Experts of a small language model: 12 layers, 64 SwiGLU neurons an expert.
Below are experts of layer 8 (counted from 0) of a mixture-of-experts language model. Rows are named router (the router's row for the expert), gate (a neuron's input weights, with its number), up (a neuron's input weights, with its number), down (a neuron's output weights, with its number) and show model dimensions 0-127. Each number is 200 + 40 x the weight over its row's rms, rounded and kept within 0 to 999.
After each expert's rows: "raises" lists some tokens whose logits its average output raises strongly, later layers aside; "mostly gets" lists some tokens that are sent to it at least half of the time. This comes from a sample of Wikipedia text that the model never trained on.

# expert 12
router,193,212,230,261,200,172,209,262,181,205,242,158,125,242,174,205,224,263,200,195,206,296,172,188,227,174,173,194,192,253,191,126,179,173,167,173,178,277,224,221,234,201,225,191,277,203,186,207,170,183,195,149,194,176,235,196,177,198,82,158,258,189,223,185,241,234,235,228,235,189,176,150,293,249,178,224,110,268,175,267,243,182,169,124,231,165,194,168,190,233,237,194,178,217,161,198,180,184,145,162,255,219,264,147,216,150,166,223,126,223,216,200,237,191,163,283,162,142,169,169,244,217,236,126,199,219,135,177
gate2,267,213,214,209,244,222,253,226,154,222,145,201,228,216,238,178,183,257,248,242,230,179,174,137,181,230,238,233,149,174,197,148,199,127,165,189,289,164,209,133,232,194,250,186,184,193,270,219,210,261,206,224,145,91,168,205,178,212,247,233,201,233,115,194,213,229,251,144,130,214,212,137,150,151,185,209,262,183,288,171,219,211,211,153,247,137,223,157,137,131,228,217,231,224,236,204,247,195,241,265,244,161,204,235,213,144,216,203,202,238,222,185,179,141,164,169,187,203,158,183,127,209,186,152,174,262,199,156
up2,247,238,243,155,157,220,267,228,214,234,174,239,227,182,212,209,224,215,172,232,243,108,187,209,187,181,127,180,248,210,138,160,195,167,169,234,195,213,219,201,236,243,215,176,171,218,231,98,62,189,210,200,176,173,232,256,146,148,141,167,253,230,190,186,256,239,211,108,245,191,248,224,252,206,271,181,171,175,223,192,215,253,237,206,159,154,159,159,131,180,194,197,211,209,276,177,215,189,196,230,216,163,184,133,174,165,184,226,178,217,195,176,178,100,235,105,153,220,242,231,252,160,185,220,246,161,213,193
down2,161,204,129,264,241,226,173,207,194,276,191,163,191,234,188,192,237,190,175,155,180,215,206,202,255,196,174,176,211,234,128,228,248,239,226,196,135,213,223,158,147,164,159,217,255,239,92,173,310,207,223,180,221,166,175,147,192,143,241,185,197,135,226,224,196,86,186,206,279,185,214,226,253,171,163,227,180,194,187,231,127,257,161,274,135,280,157,187,252,232,159,186,169,208,155,186,175,147,198,178,216,254,213,171,214,211,248,230,237,159,202,177,261,236,201,206,242,216,257,220,275,142,191,159,183,208,195,168
raises: " =", " is", "="
mostly gets: " Williams", "mathb", " Johnson", " McC", " Montgomery", " Howard"

# expert 47
router,180,176,251,192,213,168,223,198,160,168,226,229,164,198,181,136,223,207,194,155,185,285,214,191,223,209,184,178,186,175,231,87,227,179,177,160,133,167,158,195,250,134,205,213,243,167,208,272,162,183,180,177,199,220,181,205,190,232,132,252,234,196,217,251,195,213,224,144,276,131,176,190,274,231,157,199,160,164,196,279,271,138,198,87,191,178,248,159,224,250,242,180,174,207,217,284,192,218,164,169,179,168,263,184,266,168,177,144,116,180,209,202,207,173,144,261,241,198,157,137,223,258,227,182,152,206,166,178
gate6,208,238,146,185,266,184,241,211,186,186,210,177,216,247,184,169,183,236,211,247,161,224,232,157,168,127,185,278,235,173,218,156,154,191,171,188,206,214,148,210,262,180,199,176,174,168,185,217,232,189,198,218,262,150,136,173,146,253,233,161,238,188,249,151,196,216,181,169,187,220,242,156,186,199,252,172,188,159,213,169,259,161,147,178,173,201,259,167,121,258,197,184,241,111,82,166,267,129,182,213,198,169,223,244,158,144,203,138,121,240,206,197,118,204,146,257,287,187,194,159,140,263,215,233,186,207,225,192
up6,210,190,216,331,242,229,168,148,194,206,221,169,245,169,172,228,170,221,230,194,222,221,181,156,266,276,194,189,239,217,251,192,183,192,176,225,195,196,227,164,193,208,138,208,226,204,279,194,132,213,202,148,234,172,198,165,190,163,123,216,198,205,188,158,192,168,130,194,180,197,214,208,241,185,116,262,162,211,130,310,206,57,213,216,195,279,191,178,213,182,175,242,153,179,202,186,157,220,244,225,202,157,177,200,278,106,178,154,213,254,177,163,220,273,223,251,175,148,213,226,165,198,194,151,171,186,213,205
down6,217,236,146,137,179,132,220,309,229,217,247,158,184,214,193,188,228,200,212,182,133,206,233,253,97,171,192,261,204,212,225,186,187,237,212,126,228,256,202,253,282,245,211,211,233,222,174,185,190,145,205,230,224,226,177,260,159,227,228,142,197,100,184,165,204,190,173,199,146,204,177,169,200,195,206,214,211,227,217,163,205,178,151,201,205,160,203,253,177,227,236,237,192,192,126,218,263,270,158,172,203,143,239,295,211,248,244,152,213,292,235,259,203,246,113,212,206,130,178,165,176,255,198,145,196,181,205,175
raises: "ris", "ver", "ri", "ever", ".", "one"
mostly gets: " D", " K", " R", " E", " J", " Sch"

# expert 58
router,228,142,107,181,190,244,170,237,163,230,219,183,124,180,233,177,238,185,216,165,225,203,178,169,173,172,241,163,197,257,246,197,239,214,206,197,100,209,202,191,263,193,237,190,228,157,272,209,105,162,183,225,261,203,212,230,221,206,166,202,198,189,255,267,235,192,162,191,195,172,164,208,238,260,135,236,168,205,212,226,238,142,145,182,190,206,197,140,197,185,238,260,227,197,177,176,213,157,146,136,142,259,207,179,223,66,161,258,164,166,225,207,251,123,164,232,214,168,204,120,284,223,192,177,162,233,202,155
gate7,145,186,194,170,223,177,196,246,155,183,202,207,186,211,215,186,226,173,231,108,166,242,148,241,205,248,228,248,222,248,199,282,225,216,225,302,166,170,203,148,204,213,211,239,242,167,224,226,148,179,244,187,265,273,227,204,201,130,163,230,177,184,211,175,266,302,186,155,170,145,140,179,223,155,221,190,141,168,214,237,170,169,202,240,191,261,159,169,245,115,235,274,205,192,153,135,256,190,251,191,231,213,226,207,221,129,233,215,200,161,180,162,199,242,139,241,150,228,215,164,206,196,69,190,197,217,190,200
up7,203,161,195,139,168,230,264,219,190,182,198,167,258,170,232,269,253,197,219,173,140,205,143,210,261,197,195,206,185,194,158,173,125,214,227,219,169,271,194,286,147,201,210,233,209,196,164,204,206,236,221,240,224,199,231,186,256,223,316,252,190,239,227,250,194,223,225,247,187,268,154,123,219,277,132,238,217,189,255,194,191,213,160,163,103,137,219,149,236,200,202,244,232,152,162,176,194,238,178,219,173,165,139,210,226,231,136,213,215,180,271,141,190,97,155,165,143,176,164,212,209,215,202,200,226,251,236,174
down7,147,224,191,149,241,213,141,188,145,252,222,198,217,220,182,243,263,186,306,167,215,242,175,151,214,162,168,189,259,174,177,206,182,156,237,201,230,237,125,217,262,153,211,174,160,150,247,259,181,195,265,173,197,179,165,164,172,196,250,206,215,190,130,227,198,255,216,230,217,211,198,219,173,175,264,215,195,321,195,211,172,167,192,193,178,163,240,102,238,187,67,147,197,180,169,195,173,182,269,262,222,272,176,217,229,225,191,215,222,201,208,195,151,219,212,231,189,195,280,177,198,173,268,124,227,251,169,179
raises: "ant", "ent", "hy", "ed", "tri", "id"
mostly gets: "|---|", "eti", " Certifi", "conf", "fra", "media"

# expert 51
router,198,159,219,207,226,224,195,248,246,219,239,206,201,253,249,195,296,198,204,88,218,216,120,124,169,239,250,110,158,215,250,143,208,218,192,117,183,177,199,240,281,180,211,187,207,148,264,208,125,214,222,180,179,289,196,199,176,204,135,190,184,229,254,230,184,232,246,176,243,154,184,191,222,217,123,207,175,211,224,209,261,192,204,182,134,160,178,144,264,222,205,188,124,182,192,213,209,139,210,204,180,212,177,180,178,155,146,166,177,166,221,150,218,150,170,190,244,143,151,196,281,230,179,208,188,257,177,132
gate6,214,227,167,230,145,196,217,166,239,167,225,214,151,143,170,179,173,172,234,263,171,194,171,181,201,240,255,214,165,186,179,179,297,201,246,282,179,185,173,138,325,156,240,248,284,297,214,169,225,190,255,157,242,247,251,142,260,265,161,212,194,227,209,252,220,172,226,161,215,132,170,238,211,201,193,213,188,168,194,201,205,145,229,181,148,287,183,167,154,201,137,153,214,186,238,242,181,148,190,210,200,224,193,193,209,196,207,247,225,169,236,213,173,255,284,230,220,235,246,255,159,198,179,157,169,252,269,190
up6,191,208,200,199,205,214,238,240,212,173,207,197,163,194,223,196,130,144,193,202,181,150,253,160,164,181,224,136,187,154,291,156,286,204,253,231,180,257,216,167,223,125,237,198,223,180,221,186,225,268,247,214,244,291,201,207,177,242,218,159,214,252,198,209,251,153,205,100,121,185,190,185,128,189,164,162,178,185,263,112,289,183,228,200,214,147,209,174,208,223,137,174,141,221,215,228,146,150,146,243,139,205,260,161,214,156,160,190,180,191,210,233,210,182,257,143,178,264,200,220,241,155,209,218,178,236,133,247
down6,181,226,233,218,124,227,118,259,129,209,190,210,186,212,238,243,157,132,176,144,211,209,189,227,192,188,161,189,129,217,220,198,228,211,299,194,235,112,175,201,197,198,173,178,183,216,253,189,232,210,143,187,173,161,234,181,148,216,190,187,232,158,179,173,137,133,202,194,195,207,261,187,239,245,178,217,242,103,158,231,138,236,133,258,241,198,207,209,260,208,247,231,219,188,201,233,179,217,197,203,222,285,247,284,143,270,164,162,143,157,182,230,229,312,216,157,210,208,172,169,202,229,223,237,210,185,262,135
raises: "9", "1", "7", "8", "2", "3"
mostly gets: " six", " seven", " nine", " four", " eight", " five"

# expert 15
router,204,152,202,155,210,213,169,173,209,193,176,184,204,197,242,216,198,184,203,156,176,329,96,147,212,219,239,121,192,226,263,188,224,206,198,173,173,174,184,226,292,149,162,194,192,185,251,209,206,165,262,186,266,221,173,224,160,247,103,201,169,242,277,231,221,230,203,243,212,137,158,170,275,239,189,211,166,235,185,198,280,190,155,211,171,183,196,174,250,198,170,185,143,206,101,184,226,166,167,167,189,158,255,202,237,187,182,146,172,168,168,142,190,197,216,238,255,148,156,200,259,211,159,191,111,210,187,125
gate7,187,187,160,169,196,289,70,252,192,223,236,184,215,240,228,312,235,202,189,165,139,174,249,199,196,179,187,246,161,154,249,241,262,182,185,228,201,123,135,158,242,212,196,145,230,232,268,220,259,95,252,188,215,203,218,206,236,240,158,204,200,130,141,270,219,177,217,160,203,195,239,175,231,249,258,180,137,234,203,198,273,202,225,201,126,148,239,98,189,215,158,244,193,220,231,169,203,202,189,211,203,193,230,198,202,200,185,272,153,199,169,233,198,249,234,194,226,212,193,192,200,204,168,216,128,185,190,203
up7,199,204,110,149,183,232,175,255,262,160,228,146,215,228,210,277,234,184,262,170,219,181,265,156,227,272,167,150,189,169,197,145,225,201,207,242,203,113,218,210,265,267,186,154,239,174,252,195,252,162,135,199,228,178,190,197,242,176,179,184,202,141,155,220,201,162,236,270,221,223,187,298,213,177,219,195,171,182,215,301,233,206,181,199,204,136,172,175,181,178,178,199,206,234,151,196,227,187,160,233,167,201,289,229,250,107,245,266,232,173,173,229,280,189,146,225,205,128,203,153,143,223,201,165,219,224,218,208
down7,294,187,224,201,202,175,228,198,199,188,192,181,120,221,173,235,231,206,188,218,164,227,167,195,210,112,170,238,157,205,290,257,164,134,221,236,163,215,222,214,156,201,203,94,178,167,227,164,266,253,267,243,201,140,199,207,185,236,89,210,271,265,186,204,189,183,256,240,183,249,229,199,245,181,179,162,209,171,123,226,172,202,212,201,201,226,190,228,253,208,155,215,175,170,279,241,235,193,230,183,234,213,120,132,200,128,222,205,200,160,231,138,280,241,232,194,202,188,234,236,149,216,257,222,133,177,236,226
raises: "0", "3", "4", "8", "5", "7"
mostly gets: "8", "9", " thousand"

# expert 8
router,178,187,174,223,281,135,208,168,175,233,223,237,127,186,242,159,217,174,197,186,204,278,212,138,254,195,177,208,202,212,280,115,242,166,172,129,132,144,161,214,243,192,196,196,251,132,197,238,213,198,170,122,220,173,224,236,181,227,189,197,232,246,244,166,199,206,229,172,218,160,143,152,244,219,199,185,131,189,179,241,259,153,196,134,176,189,277,188,242,257,174,208,178,193,171,208,173,157,195,166,195,196,286,224,225,82,146,169,177,177,196,152,218,201,184,319,199,204,175,176,208,266,182,202,153,211,171,141
gate6,241,155,154,206,159,184,193,197,214,220,123,132,188,178,193,187,273,178,157,192,167,212,186,158,194,128,149,149,222,184,190,137,187,179,80,174,254,151,206,216,207,175,190,280,218,211,242,145,233,235,208,227,127,199,244,172,194,158,205,204,292,154,176,189,170,234,172,216,195,270,238,207,162,174,228,205,183,148,237,262,192,175,163,122,210,206,196,184,214,330,131,227,127,191,189,152,184,217,129,185,214,274,181,174,173,210,244,165,210,166,267,181,145,210,258,270,176,209,167,237,239,205,165,210,206,189,236,199
up6,202,182,129,206,283,276,119,226,252,169,149,203,191,201,258,227,166,242,158,203,160,201,236,178,159,231,178,172,171,224,180,307,150,176,153,226,250,187,189,214,116,200,222,203,215,233,238,261,158,185,158,259,225,208,179,159,230,193,157,149,191,251,257,172,182,273,247,209,242,207,164,199,226,125,274,217,185,213,227,250,199,185,265,236,187,285,244,194,229,196,240,242,201,193,153,188,178,195,203,168,165,234,240,188,159,228,216,135,211,172,155,167,194,214,150,234,224,186,235,126,198,261,185,213,222,146,279,291
down6,244,249,165,234,185,277,240,228,196,258,200,134,156,176,171,232,255,201,152,223,205,180,159,263,221,249,183,211,163,32,234,239,262,202,256,293,178,230,213,187,212,217,175,228,194,131,211,202,217,151,184,188,163,214,237,166,76,182,195,196,281,171,174,121,194,155,183,188,210,192,236,194,229,214,211,172,201,279,160,237,180,185,199,190,123,182,192,256,253,191,180,223,194,156,215,238,218,163,167,214,248,250,198,200,213,182,190,193,187,204,206,277,179,195,275,169,229,174,158,183,190,173,149,216,252,144,216,174
raises: "ur", "br", "unch", "ide", "vel", "ter"
mostly gets: " Ka", " Ba", " Ja", " Lu", " Gu", " Ko"